From a checkpoint of a small mixture-of-experts model trained on Wikipedia: 14 layers.
Below are experts of layer 7 (counted from 0) of a mixture-of-experts language model. Rows are named router (the router's row for the expert), down (a neuron's output weights, with its number) and show model dimensions 0-191. Each number is 128 + 24 x the weight over its row's rms, rounded and kept within 0 to 255. Numbers have three digits each.
After each expert's rows: "comes before" lists some tokens at least twice as common just after its tokens as in all text; "raises" lists some tokens whose logits its average output raises strongly, later layers aside. This comes from a sample of Wikipedia text that the model never trained on. Tokens count by the router's weight.

# expert 12
router:103113118131118122140138153155152131124158181146194120131088080134127146150146102153144105148147092166119136162121112075147091133110134134138128157105088155142142094151150136161142125127155176110099144128144127088112118119101104155120131107084105110159156125142118158109108077127167136155126102130147134149161098158146140111091127123174118120122167102112153128133120101121138154127154086155131135115130149098175143182148141138113149138084110175123131101107115154091133140139105134100143112127079115151138107137086117129096154112146154104151155111087160098160133139120081133129
down0:146123107090127090149146152133153114118144204112110074108114093140153104164153129141140132150117112147130100097162152129101125140099108149120102121100119125119138151130135125147127147104154151116127129131061085166124118161111121119121105131188117178169112123109096134144144120135148142137155185101099119126152175160140188102153085116121120141140162072135157160113140138122116096146129166152109142128125132151157129188086134137127119157084098119142144139147084100120123121120145102141143149136156118124153179123147143145105119132135147106110175149130118095123152110137126147135
down1:140162147113104111105123114127101202112121132129102134119131135104140134154143141127176116098140141122087124136101153121156115114115096151144154122110110138099144148102136073082118130132100116134146114111159144088154151148140124131158140162077110148096149157111061187179129099094089113110115162117133115123113110155142134121164115119158123126097138166114115120120087145157117190161128131118111117137092119111128150120132105085132118139128146121140138139090084129132128149109129171172150144143131114167148133097143089112088151163114148129144079109104136097184117153132124109143
down2:096112168151113133128146152101108125145161145117136153131179096142145115126102129142141071121124128159136120110127155100118116129152112140134130130124137114107096112144127095108134152073149104108153138131114102136132132145166120154157130132130125145113149157116159140123114100114110147141157175098140116150162183126106133160181156139144112174108125080107084138130149160167140103125121101153105109125133110099162134123129121151115187202133105142124148127200120138108141151150133119120114111132097163096165166082128133139184111127149170111162132141165119150160152160107109147150
down3:151120114121110148140137105119124117137129112084148126162130127118151094124107089103179128123100148118111114109118126131108121125111081134174067101125139088136125109092095123069068180168127123131138168114094110141152155153186130107126101138129129128119103156131131124163099160142092149101088130086101128136137119126143119124104123112092127118169158096163117155109111141086133130118097148114159156170085107157152102092142113138149140110085142159123092134149109122158133116111117146139128152083140112069116134169146097156107132129103164120146151145123131091116163122137137110124
comes before: " The", " In", "==", " He", " It", "In"
raises: " The", " In", "==", " A", " and", " ("

# expert 0
router:118144094091112148130109121127125127104146158119122132129117127147129141146136135147151101115150124196137145132116126106126119146116065129151140123126123099145098115137160176097108132133153168160100122089131138119109098133131144134135122145081119099126131147139167194123123129160163129134077128118139126159159125138104119140105160167176138121115113122164162117158126158124121112135142113123166122150159156124157070173146137122134158062105105173145113160143108150102144128119132118089130139162074110096139137079116177141108132089097155158124158133106136162127161141119117119070
down0:117111062154123139113116116106090125151108171102108113139120111125154137107122124125108127148152082113071080149101128113115145129120111140120163126108112105085115128123132134152141099157147142158115135140146127139164147092099127099131068136139081180109145137126101143136114114126120168139123128122143148099083108155155137191113131125117130154113096150134129131122124125135107081104105139101060134130098154101155109177099133145150156155109082125144171089174156108136146151117131083126131134109168129111144066124127142104100108127155123129121131090119107142099135145166147095119
down1:125148107140104141170130108157119105149135102144108104112141091132131106147115126087142114091136143134184090185107114141152087139114133107125147137130141118150118127107096117146116104066203125135087099140109117130061095133131141178128118142129127148100122097116133121096145137107150179132175154122121122132125167118085105109114142125138124138099146175111130130151164116136118092129133154101121114089119128124159150179146147136117130143126162150095083139111116145134147117150121119132084101173131121127137126139145148143116099160154109160125122123073069168175146129143134096132
down2:115052072116126126124147104117158147088115081152163145087144107130131124142126131119127127178155147154121122119122124176170114121128141126148144136126121143156146113177140124117092138127076135141124115152132097116152104114127105137141125140131159161116153141164115128106165117110107145140103122144105139131115143123101133135148120049143105114110122117149105124146117108148085159127088126126143143141107146163153125146118152159158128183124128130120145141099133117132189136090122141111115180102106143168082114086093125106118118133101110121109108114116200126156116121071120098167
down3:150168116114113170097078082107132103139118118113164124146139143119177127137134158117107096127112141108112103107129101117156152078141141141103143161134134119148098184123151127118172131134131137113158135110114148159168130182152176146137115159108152111133148151166148171148165138097159121140149121142157162109115136141127131136141144110076112128075091183171155156141085128149120126128130078112120116125152095121124143141125135147101176156101086167154127123101124102101150126127145159113110135110135149110142122148159124098094167152123164157125144106121103091133135177129148119128
comes before: ":", "\n", "-", ")\n", " (", "==\n"
raises: " to", " and", ".", " the", ":", " known"

# expert 24
router:130114092123107112156133178118115106128124146131174132114107087102139126162109105120128142156148110154071134183113136095143148155134126106140143114109090145096110102099148153142153125172172141120156167094106146127100153121137134121133139173064108101137116079117151116149106111134179113118093164065201133154137151165116140112125149151170145136135120134109168108124115135107140136134180110111091127121112123118138061170131131113120134137102120111152118124119084160109140139143149132110134134124114130117143134118119133126156107113116137105143135126078137119164105135109091114078
down0:143162150163119130126133173064155129093183124158136144121113111092116101119099111153099108146127090131110084120152138097096109146095104156127118148071129149158096126095142135149159108160118115123110128117152132119109148151105124118138168160092148120146083125107128080103095127124114127106130136103097105088122102087130122112121136132136132164161160111177126102103120137138119114138128173123134118130118142100101084135117138117159138152113123119137129077127105111116176113078138157080146133152160102105136132121129158160162147142096181156077106119130134142138079139132111157134
down1:060163090136147120107128130158112100153131126076120143158101104115142155144108142161087123133169110107162143158098096089119119132167152082136104145136126167099160142141146123097084126178155138134148149115122100099093085144125123105122119190108108167147132111125146124118131109123162125149113098123087118114134167133142140129093099150087167152110094145147125120128156141134091122111204142108123132116124125145092103154148127138143169102121157123162165135169142146102143132151106136154170153104098101138126150135140148108132128136115148145156153146108127158120114149107095142139
down2:140105129136146151135126103181147114126137152142115089131128171067138154092159149154096162163107120134145150184111135120158080165161138174108110151104162144106148133151134101157175155157138164094154102127132159147124095132117096103145108114120135137143124120134126105090131172146142155186141116146112120124108146120163172161149131150127130155137103146132125129134080130143133135137101123110109161077176142093163106173131095143147160170119134121123131118097137127109101173122160092132140104133141143112143121114144152116110177138139127129171177145104127103136161116142136109139
down3:125121156104116141120139128124143115129140126096138129122143133168140146121130114073156162126158124106180131136094148092115124078129116127126163142088174135093070112159126173116111138127111171165084171161173123138114141120101093138107121063069146120090112127124129145172149097114101078161129120132183138111124150098114095138109112153124107167144094145115125140152136083119113123149145130099118100116131147158149137107078102116084099148134128114142121152141094150136147144141091141114092111116135112148128137114136130132142097110134115137170155153187108138119139116111148153136
comes before: " |", ",", "\n", " |\n", " (", ";"
raises: ";", ",", ":", " –", ".\n\n", " ("

# expert 11
router:148141130094125116132114142131117103140120192114135127130130087111092129153107121115150111139128101139109139168092133102115147177093106123121084123113091131105092110147155117141118094135160182129103134104085116117104131106116112146145109132098127127135099099105104110142102079134133109150088098102223142132135130150111145112112117164134115159115152107105131137130115111120126133171130105141138136139113143116153092148102139125099119142106115146150099163118119113066149141092142120119169092137107139124151112104068140139130127106142143093147143126089175116173204159131110116119
down0:172127137134130106149147160125116142125104151112121137135165146158135129112167100143152146111123133143193094133127171153105086133098133117093134157123104088157090093121093164099136102103150100123132168124124159137148134159117162132125165140115127170104126123110103093159157121161108098139129152155142140118084082152118104107129149153158098152119115121149122180089124131162151136142112156102157131154113095167163080089135116140160133134148130121135137133140117127143060148156111134158169130185118140107111084090123125117130120118143134130118158145146126110160111160118130105075
down1:116112153113162161120127135110181126097153106157124111141115106127104093149145142100095107093138135124156162174171116129135135116133119155131139119125116108125135149133121145105107136112127136163125157139115132133117158102086111118094121097141141098122105101134129083109105099136100125148078094108138195159125112137099126147109113124142110132137125118148118139121164161108086134089145135177147152149119097095160139117083165109120176143140130145131088150183187118130090107085132170085132147111165127098147134109100153115108128129131153149142173108074098136111145092116128137173
down2:102085090080113103149156110127068154147108138103119129135187145126139136073164136112170116127125141129156152131127096122140118128133104137124152117147100124095129163088091170131097119128138166139151137158125168134182166171080125102103107089129125120103091141167141116127140148118140114117156130119105082107134117114113148111129143113148139117116159133114135173122119132107138130142167076126117098114128125150143125166119103157128100099107099118141111123135130188085117141154109113098145112140106162111137174147139102161199162105087118129126102109139105115123106145135137120151
down3:132142137168159168115173102138124140107148163106094111134135168128153154115142150116140152120141104122145107139160112141126156138179142157110137106142117136153143109157115119174151140116110189150119133135107133122134106144126128109143115126122082105143127074097156106143109139096153105123162105138143134150157136158149060194108110134146140133150088124098172149124139141139093108128117124143199104123130168114077095135132127133089127098132131140107106137144099157121140094128119155133122106086168123137149108096117113120139149137154166070119143104134157120149113132199134134151
comes before: " of", ",", " (", " in", "\n", " and"
raises: ".", ",", ".\n\n", ";", " in", " of"

# expert 28
router:145143108125127142149121121122122120108145160089142127112104098103110138127096125115165114127138073167089109133072115116148118145134134113133119138099065084092140109157131121104126066146146183117151127104103110110096125090186116147113107132100094131158151078127129136113132099160136114125133122116131146149174110150118116124104114187145144153086129106118122123149100140137117144131166161132150151166126131096147115125135112114146151118131154143160128115175104115149182148102081142106152158122145116121115135159092144121100137076137156092109154112124144112154173149119077132152
down0:139070112130086130123090161140093091113139136120131134145133099166134169139141100162182156137140097133150147146137164120112133105140068157150112130115099147108137171105104144099117118138131147094111112164122120153139134114137118111117088130181150129182149094128085125145146128168128115144176107112112120184131107148121101117089138139144146128152120119095126105114161156126091084120123129139130145107158142175134136078129189108092150138148105100181094111121150108138143140153101135133133140131150137108125098107110144086119137121145103103095142128124157121095119151143083129158
down1:083087132224164145097113101144142133144137101132121114095169120115141100111123131152141124164177135131141122112128100108092155093123103116131142144090114128101130107150114132110109150125130119149079118114116149159118133137104133117118067154168115158141178115117129161082146156135156112138116136144149167129153069158079149113089110124119156117128142108152103108131130130125105102105121106115123137158143164158154177102152133134180108117128113178132174137110082106155140126115132161124141119108110137098099131114145126088117149100159116134117137130143159132122140127125133105075
down2:099160139140113114112113115145140163096082108159129121117133132127117098141178128155143142120134105146166146175136123115132143128141159116138117138112115130120108142132169138110148146163153103092156127119106112144094065101098128100163158138118114130174165163122095132097167132179139129155096136102130100137120083091078132145143111192123129129171109140108087142141120093102137132138135152120110146092082128141125107131088087133080118113167120102143166092120118152099134120150120156145176106123140144138140095143119161120091117084123149135113127145156116123166148086109131095160
down3:123141111159166086121116100125135114099127129092123107143148094126130133096100144122101119108130151146131146120110098146158138096109145139131131118163132159140107133090137118146125091120097121189135126108131157159137188104147080127141125075197110123088101124170146158103112109138162135098090121121128102110139097113109162075108138132096142072176135126121118121124120120121140124136117154175148128111141132146128180155106167099154107101139128134144159109153111135154119145112085129134176160128120103153174126178115101152149131085154173142098151122155113116126153151125143120122
comes before: " ", " \"", " —", " The", " W", " USA"
raises: " ", " at", " \"", " ("

# expert 20
router:148172095131100131150126131114113111125145133152163098131080115109130136118104108107151103158143147156084129139119108081134168151112115152118114135136116099126140134116124125110126110117132159097125116054095097133126107124191110099102136140088109098114150098137125132116135099118179152131099160130171153151152137197107113114122117112178134139093132124085131093130138096116150156143156127138143144133110143111116103139140119152143127092120130104138142127148071170105135118111140106107109134123083092159118139161070157146129199092105129119157133112106143107114140153117105091100
down0:096116112114133109129118119130143117144167115119183114112109121129097144086116148116096099148131105130149114107126106120119139128126108140171091093129129137108100101131112074152131180132148097075149144159141152105126124117133097130130102103044109125107151106128119133077122120098131067098147113135125141203085120120117141181136107141121134121125077109133148081155106123144128152125165149104112108147119111087135129149125122157143117103130107121133144166136101077100100158084113108139173143122102144158108138128142121129167152104150103145117128139109151136163109099113088122146
down1:115105155110118158145149146129111086096136134127115103140165193102118126137122161126131122121123115122117106123107108105146090152091120112103165141109104157140119169128108131146108118071075081134127105110116110115172128170112174142127106149062121132114142123135153121156088138111157137159151104132159094131156154113125084112112143148149111110108138117103163118134130137127110093145155128117165144150113178153172096131155121154150148119154160141127066136157128153137098126141148102127161139183141100123149104114119137101143142093136106130091143132154122150109084158182115159116
down2:132132131100125112102152123130147148117160161136123154143113184068124149111103156095113092117114149102137105124125108138078150123132127118137109128129177152122115151048098122101112136128136094119138138116115153100143107120130144133135108152229149131134105098115114121145144115118109118121137158132123111118131112073162132113126121137089157096126099117086128100136124108115118093125090142093131128124122126124127129087126150172121156095123139117070094132124170115186123131146170114158157141143081144134162082142116097115127158102148108171144128148146139143095154148101103128118
down3:104167122135108107146100180147136143139153089151133135168104124131100118088141148138127118140128098130122148155106113109134122128149133107095118119061153144138146135097116124094163098122091124136141086102107133161130129161169157078100103128153135193096129092144128141136127148117120170099107134061143136160156108114164142120139145114112099145126118119121120122107132115106165102146128116149088154149136131158103124147148158118107127146116141097151126141187120136127100171134145108131142114078073159147125121187136118134163122082150151131129160096144092113142121160082100129128
comes before: " |", ".", "–", ",", "0", ";"
raises: ",", ".", "th", "7", " in", " and"

# expert 29
router:149177136093153125148127155141139096152110159112118088118118110162140165149111095141140098111134114161112155145120162133106139168099105117101122172124100119146112082124145107097112141128166141106141119080118117102089128136093141124139119074054123107159178112112116097134100100135142084149100127083122150156142138117109143107096153134184112156102168123105153129097110127158135131141152106116125120141189169077153118129144138111135118071126150135160143133169127168116124114138130147130138158129107107100127128147098134138137130096125132112093145136120148166108141131109076145135
down0:136095134149150112132180144109129163148177126097080160142138148123135092114165141160152137146149126134146135113109120113112082183120117107103105071101114086162129171132044129100132150114139106139134134099114152108170115105094178144116115145149133103109130143122096132114135128141172171094131127124132159153122093102103124152137136131140141103119074136127125142114116122186137170120147092110117156112129162128129143149161099152146129097141079134134097167116126134117118087150128137115133135171118092114104109117137138094102127147128151108091110162110113145124106150127095145100
down1:107104141156201093127120121107108123118084113090102119094202114176134132140118112122127163124138147121147151140113135154126110131132135139139152111114140143117105125110094112138140110183142147159141119131125103161136134106127168096176117142165113108158127152099135114130125168163077106118106155114156096149117150121166120126122165163145139117133152095147149119121145137154124151118135120151078129104057163165129139146118129131147131150142136115100130122144116122149108102107094126153143169149141122158160062142146114144101125144112146111134110090093152123102093116138079176090
down2:059114135091144111110115139105133149102129121114115174170103117128109097114160142142166118116136142128158111128123154110188164114127101101095173090089085116128129127156127116113139123089134111104132118118115168131136117135164108128082109111161096135161158144127121111148104136151134182147157130122121121092168156151136141071153155102140121131149170137120146168171137076106116138138111122123112140119107119109104128135154142176129164114133072093146153103178074142145118143154150135114112123119167149151141139137166129158147128136127113115125099114186113145118159130115115133151
down3:151150128180109153097140084118129129169109133112100153109154128132103129081130119153098094140126145153126090096175117112145159143115125134122134125163122148141129130131141129113140090081101088097112118121139157113131114184140120157151122122117146132151120110107091169121129154181131108114129078184136136152071115148122152144155145141143111111106153096091099137134104122126121132174084152105114133072157161114082161119127145141104168111098134187142101133131165114115120113118127136130159123118132142105096176130160121131103125079162130124141151133100157145121145099116175120139
comes before: ",", " to", " of", "ing", " with", ".\n\n"
raises: ".", ",", "er", ".\n\n", "ance", "al"

# expert 25
router:132157051092150128104134120136104135125144155119164107122080096137133147136117132103117140122138122154073165155101102121105123129124132100148111124128142147141115119152156134107133121128145129086142109085132143162118163125160094152121080140074129067087098097087117149123116096124124121132125121115145181150153139196115132151115143134202171110118118112098156156114153153137103105142167089129144142105102146115138112173142120118102118137134082142149114174157125156116124124134142151082110144174097113136116117129093163121139139111131110126127132155105123169113132131136098108125
down0:143138136143126113161102132111111144107148110181129117104158174155125085160127123123131142130137151102130139106116126087134131137137116140144164168128120119144152099136099108117132149145102077122156088085164141146132171091143113128087099094140148161143134128139152156101154145093126186168136150140144126125051184110127156151139133122108125121112146130086113086134152136098128126110172161125130131166104119139132130131133101157139119147176133122123158145165150109130148120162132147159163130158184117113114171148136109147077165140136125155126131130136084146152115073093137123141
down1:121153162087139116132111137190111152115126089117117121160140137154119115119124084154152100136148115105109086139104153104123111117117135153101095109179131148121124152138095132143150093160121097122113149118107104103194139093127131145148173132176128123145095149143120140107151099121189138131098092126097133163088128131121113141108117189122127140119111111122115156158083088131214154144112117115079107092133151115148147116129124137130130172151104123138136116125139104115117154088120119160123122092154118096127179124121138120162115119134153125122135069137165120140119135155145144152
down2:108112157119130149123138125121124133106146150160108133095127077145158074089134107079105125120106152136100119116130146083074075148111112116165143138143127112123137158165146090153146094118107135089125114133117150166100129173082111153111114184139109119169114161124142120067106150162108108132116106106113114127125127157157107115132127115121114156163122107113107129086114216121154108144108130128120114136094109090150136138097147141123116141128089134124128138120136144136143142100093160095137127121179098139100150122078133135101101172100137120102158115119132088157129146136110139142
down3:138153129108113159136157109161144131110138130120132104116187142118163132140110145140097192130159160117162109169129144123129159103105092144135127118155143152101104090124096131180106159160114179131118167168167175148139089111114142117110172125112091115122116142092150113128153148155118168150087109142085115165118133119115093123140105141128173102152128157151109168104128106141122137152105140114113086105118144158147117169135150113144116146148140148148118101162159158136112174182144168112135130179115158173121136113103101161109123118144116135145119132121120096149127115130099145121
comes before: " |", " |\n", "%", ":", "0", " km"
raises: " to", ".\n\n", " their"

# expert 18
router:134185086154104147135113134126134101132129164139139111130118113136157142178084118129161117100116116174117124143147154115127129097116138137160100127126119103111106095149129142072120131168149149118105133107087124092135106101106093129088093171075115073114136098137142152132131133124145155127118119132135116138146110146103123106126145151209132143110153121118138127151130124140132099105158124092116125108158178110118129145135150118138153100112087129169119140142103134083206126117141104133160134127119100121154133098114098124123182120149137088177155149087148136134170124093098149141
down0:132165118076129170141166164145125145149129108112096114130141144112144124123113144116128134111134117141157139075156123147143103129124133165106136118137091136122173088140097123157106113118159126147141116153116143096106131133107173139141089086056149139109136110189149116114114133167135167105078137101153158127136112097145102122178127118127123115124156078162164097126148142133103087136159165167112144109116105103104116091113129162116131162129100119159179165101137096091148142140121142168141103122111138095151161144099130135109131129150121159080130139141137157092154118122111157122
down1:155064091167143150117145127131137069156123153128145143152137140132138123133118155118132081116170151043129131140122166125126136139133144116094126134115139111147126131123131112153143106156095149200131093177111115173134153111092109127095150155137116146143124115149150147123129178126122111084108131117114183151188131140115129119114123147170112133144147090127144120100094094150107173108118140119104092102080106140145089112138101130117150145125103127142152110126115133132133132133155121140114148119163126147120122133176115120121150163136080148091095112104150158143114099146078143130
down2:124123145104139156128118136175164083136134121122147179169101111094142105107115130152127153105151141142102183169130131127146078132140142187128155119128116109120104106142153148100145133129140152136159163147159129160165159138126132108108145160071124145148118150114139143124122112091121161160119142140068072109120130123114137125168151111116104172157114135130121091117143095131116109111151078134124155126091115125130134133120180120132094136103147149176157147120118116144132153104109114108145117155095140100145118148146135135143094161109085123085102105159114180177093093113102122131
down3:135141131135119177094117151085174105116147114109119119091133166122105144127144118130134148114103124123151144151123116122134132136075154087115120149150110134116082154121116125183182195144117148113145148116089111146102106120142153134127156134148115143120167093141075096139135139112150164158067140112077167124147116130102111151165115127166157101150107109131178120174096153116163124163158112147133125130139157114104093148167119102141158148147124140119115127151156132106098111114155141146151105131142148101131102138150132123154127120147111134148104182100148163098102170142155135096
comes before: "-", "|", "==", "===", "The", "="
raises: "===", "In", "==", "|", "The", "During"

# expert 14
router:138118133100123106131104108099104087115110146077121118123086118127130145105101081144121067153129113165099164143130119091144123118151139121149155116122110131104141100134149125121146173152176151118125098115079136114131145133146112151107115116076098120165152080107146151119138112129163117152124131101124151155152111180110100136133116122146097124141122109100157162146126147108116128083142109115167150117183148088117090129129121138136139098119118120135102146146094198097147120166117125113102106149092128134097111117124154089096159062130124092159161125102137126126128144149072130111
down0:121092131164096189139108116139082154148103127142132158141143119119124134087106110129122094124164136135149120130128114141098152167149125148106145125150128140110143140151128123133082134119134105137139122135131119128081140125150102145090100101213141137171172095109162105104163156132151123136133104131085106107118079069132135132123102128098107111086162157160127144168094137123092155090157151147114146115160116133093115113129117168147098090111093133110116146106175182130137152156108152103132121093166110169135131147139118150138116096118109130119143115126134103160143100157106134156
down1:120103140118143139106148139138082101144087106153158145130173129125149142149152109115128133140122104153144119094110167110076127130143212171160156119142168130129145129097209125102155152110124128083113128109104158092129128149141124104139126116177159152155141118174115105122131145092143159132129127164126140168162105110126088119111096124147150081153108124154122101122119109127143110133146176133151137071121160131144124105112111112159110121156115102108086131080122154135112110141141130146164091143116105107151088122126157138118083138128126110145077141149103157135122129106120125128
down2:100101111125123134187153119115131104146185130120118134132149134147138111114117115155163135178128154102121122153134102116154110112088103084140110156145123164144117112113120161093131144140127075113133122134108172131098148139100169144124112099138160150136141125113141113113096121109070145130119138119156163111087144101120127113143165135077106140163103141144146119085138142120109143037107123165135138149067131163165163171123167106121139116140153147123125142105129085135158140135108108116137121125071127116119108142076154138130133156105132130093104157123087099129104114115098144129
down3:132120144125106091114156063118155126120093171103119123145133100095123109082113152150188137111130141121124115133148087134117093112118158143136131120171136112145147114119152112110122164133116161110150086159121134133158117155159077179123158111144070160151117153117182147145159137132138100158146134156114131137161128138095135127068116148124145108127115102168116102129118089089149104111131121162137143109146161083129137126136125130148102153164152141154141115126089087122149130168147113126127116143126100089140097147118113124111111122129092113146197111147127110143105086105163159149
comes before: " the", " to", " in", " by", " a", " on"
raises: " the", " a", " in", " as", " on", " up"

# expert 30
router:142174120085129165164115127112111138134109198148151133132103093127125147135078073130137117158150130177107119146115114095132136111111093122130118170103092100106136099138141155136177146121172184144151144099134100157083123108182117137099116133083144124131108081099128119104128118172143142152126126122177144127167148135093155108087174128148104135099122135152146132136146117127129114119150137103111144126139136118139068136131152129122132092131132150137132121100138165124145129139140160131110162155086152132124111161116119134090154123129150120153147158102129162135136151152060106145
down0:123131110100082089134112102114057092121177131119152125143135082117112132149112127138109135117124111171143161167157133159158173148128112100123173133103127116139149093187106116145084081117100083112149131147139134101112134116123135139122111116176152124154160140119139125114141126123108146143131130145120112147107106069126170116155110139107154164078137116141111146084100098137166140121134166117120119103090098126141159174121118090136174131131092120162141088140133121147148153152142155100107110082111173165151125143113141141121114135158129133116150143109104135156154101097151141126
down1:170118154170119141141076098138128099094125141123159099123151131133130129109138149165150090095140126119108186158117146119135131154157156137103105114137130142151151101156101126132155175113111159176113119151153132127111126105131136133133125106120171134092114124137125129152121063113124133120121147170153152106132149126135156141135105133126161155139117106109101129144151187077144134130156160136084070150146146131131134150100166147102116181126123088169107136148127154079095117145142111152127149097093148093163121138164111111122123126128118108159065073164147128138158126105132118142
down2:144148143129138115130142100144148117146143114067137146074117121127124082127094166140092159096087106109147130104092102138081117141152141182125111107122116111113128129127126122092133118130105142112113098121073068093140152111142139141108159128166118156149202090113083114113110107123116097140119169120116139136151126137132187118165126111141122085153133121153137170120099127116129133132143121144104157119113115123108126118100114152108095092084134106151155138147054175101158163162127149114143085145104119139128145157113103118096133139102102123146115127134134123142114123174144122138
down3:129142149125150089116173130125143097133155101151178180122132197119161154105098126114110133115083114103137103108127140144120157103115147137084125153134096127127123142082158107169116092111101137142145112153179121094111118101088107135112159097137105133118149120112154152107164154123119127109127114111142146114119126155108158134111143139069153090108132100110108115127140122118097150169157132113094122087105145138081141096099143127118172105142169145190124120131141094127175129112129143111098120125127103120106182145117172118122130115096131105148131127111162154123125140138163145184
comes before: "–", " |", " the", ",", ")\n", ")"
raises: " the", " a", " and", ".", ",", ".\n\n"

# expert 23
router:120146139126125160132134109116100110152104144124166113120132107112144159127097098132201110105154101116127157165101109136144122159137125117141098131129114099099127111178152116113118097147137147146133135107089128106128138134130088144121119135098133079123128079138150133144104098132168101183105106110199137155122131135113133123104151120152142127134149127098144150142147113147112149174103085127135114115098128121140094174116121140132156118116111175149123118148079168105144129088098142089131102123074128126116112093071135114131145118146138128182162122083132087133187107123103098095
down0:164101112154133124124091141157167156103136123164117112149153126104138077101133143129115101128138141126107123131107097139125126153116116151117136096125139156146108118130107147108120115121177157161144134115144040106138170079153125153077119107121084109130150127159106154067149155158128075094126137131158113139143120135110109169125160127152141100123166111104107113106106144107172105112118143151090144119105126129172132126099166139164152143138130151144165076129120100092120100150134088095121167086096137135130114146112106199128120130115103145141142127119131149128147115115095129122
down1:104121094146127158114131096110106084120168086113123130117126122144139111096108141125144099137145142146163194111100110103167132152148115097126107116146186137147113118134170084142118144115134136123112117126125171136156136166190144149159090115178130109111158133114153132111117058105145157135155117106103172098145093145149134118178108112115130133117131125103088112100141147128156126126129132142127141107110156133131164091128151097130140096092133208118136105129116094173101125123098137074093119100091109115099131160130099103117111132139139156125119120118151131115132106119164144123
down2:113083094111132135151142133141140164098110126134103132123135108145162117120113134166092137074127113121121105140123134097108160109125152115085101150109109148096115183133096139114145134148110074154163135099139123103127166189166127160126115107137188104147070113148158147116124107125118096116120097071148126121129138119165106108133141122103134077101138124118126150131099168097117148136112112090144121068136086097113123173145124095104142135141104123140140141142149101098089103132097164137172130136109124140089116140135125133078101085123136135133119146141152115145088136157156105117
down3:123155149139083157103120140162129113159099093132109137149117128132134103104117129107165135113083121085131137124151131129145173137158149126090118128139124143149125117089099140112131139131134122090142153094126157109118129156113121103178129168140150172112095071160088119107125136137191088148122127111162145150101126139096117143112099141111155148101110140113146145105094142106123147113202164164134105152131105077134139143147140099076158144147110127121131131137132112113077107163113135175150113106125142066152135136112171141154110158145137168125140136135151071117137129110138098117
comes before: " of", ",", ".", " and", " in", ".\n\n"
raises: ";", ".", ".\n\n", ",", " in", " on"

# expert 22
router:164131123110129134134109130150118096131141153086171092120119119130096175118102126145150156151130143119118165171122136140164108100115108145137149131120109091101085103128134130140121114112140151166126122081130129131109109117141131142105110142094086110133109105136161084097103061123197158146067128105199180136167124166120102124094133134179128122098131104118129124157131136141160155100150094114147147137134120112135111150141111105143131103089128170121094108127151136081105113109121144105137127133101115137150130123102127120151163124146175115118148165114109086163139159137094105133
down0:099152108119104147117094134116126157117146157099145154104125134097101109144095139112132139092130107077123116114192135114125104139122158102149079131156097151122146183125091143137105098123111120189155137154163093108117107117089131141119158145119126116153105121143122171138142126154098154084104144153140187120139152088136116112150120137164148117111092087136137132140136123133126113144069112127148072130173137129174080093134116165130138121101141126074119150133103128110159148130126146129139155134170174122147115092180099120114129118156130122130150122153133153107117095133109104149
down1:144067127166173150147138105156164135102180137100154144135111113129091112119107135138177153155154131142118143140165099112135152123117153145136131111127135136108130162093149129139115113098129141150125131112152104126105114133093120129145083141125105180142130102107114124123117093113109095137160139172124130129171121134134214152196115119169163082132107136112151165118119137109139145139114179114112145133191127119161150143122114139107187097108099129112076136091126097141104142119135129145138118133128125123134131160149165116132144138108123097111130118133090116104138151189150143159
down2:138114148102173130133143132091093124099147109123145138122112170128136122143146130131117157159104177152171148165117137145143182182166138104143128084128150125145165103122106105132105120129104111120122141145175154133151105161107158112129148114199152137128123165182124092142118127107088167114134114125113079094166139151105088119175160124115156118113147147090151127099120125139140115117140120119135092165164097125140131071140081121115143116102074171155125152127103099123126113159090125122081133148135116140144163119153093122127145158120150148116128115100127121140126100141148128140
down3:163149164122131140126104140145079090085106107130141123099123145157119136153136115111117153142122112145110091194145127131152135161113124138136142115127107089114134131104124123104153123126172141141107116126140051133120123168122127153125090165121125060171123086116141140086102113102109131134160143146138154060120121125132163179132147117142146143109164110116103163110142135097119133113146135092100119144131111090162107132112089123116125118128119161158119094082125140126180110123081134147083161119142120156147105083148138146121123089084129121137170107139145112112167118128107100135
comes before: " of", " in", " for", " to", ".\n\n", " time"
raises: ".", " and", ",", " in", " of", " "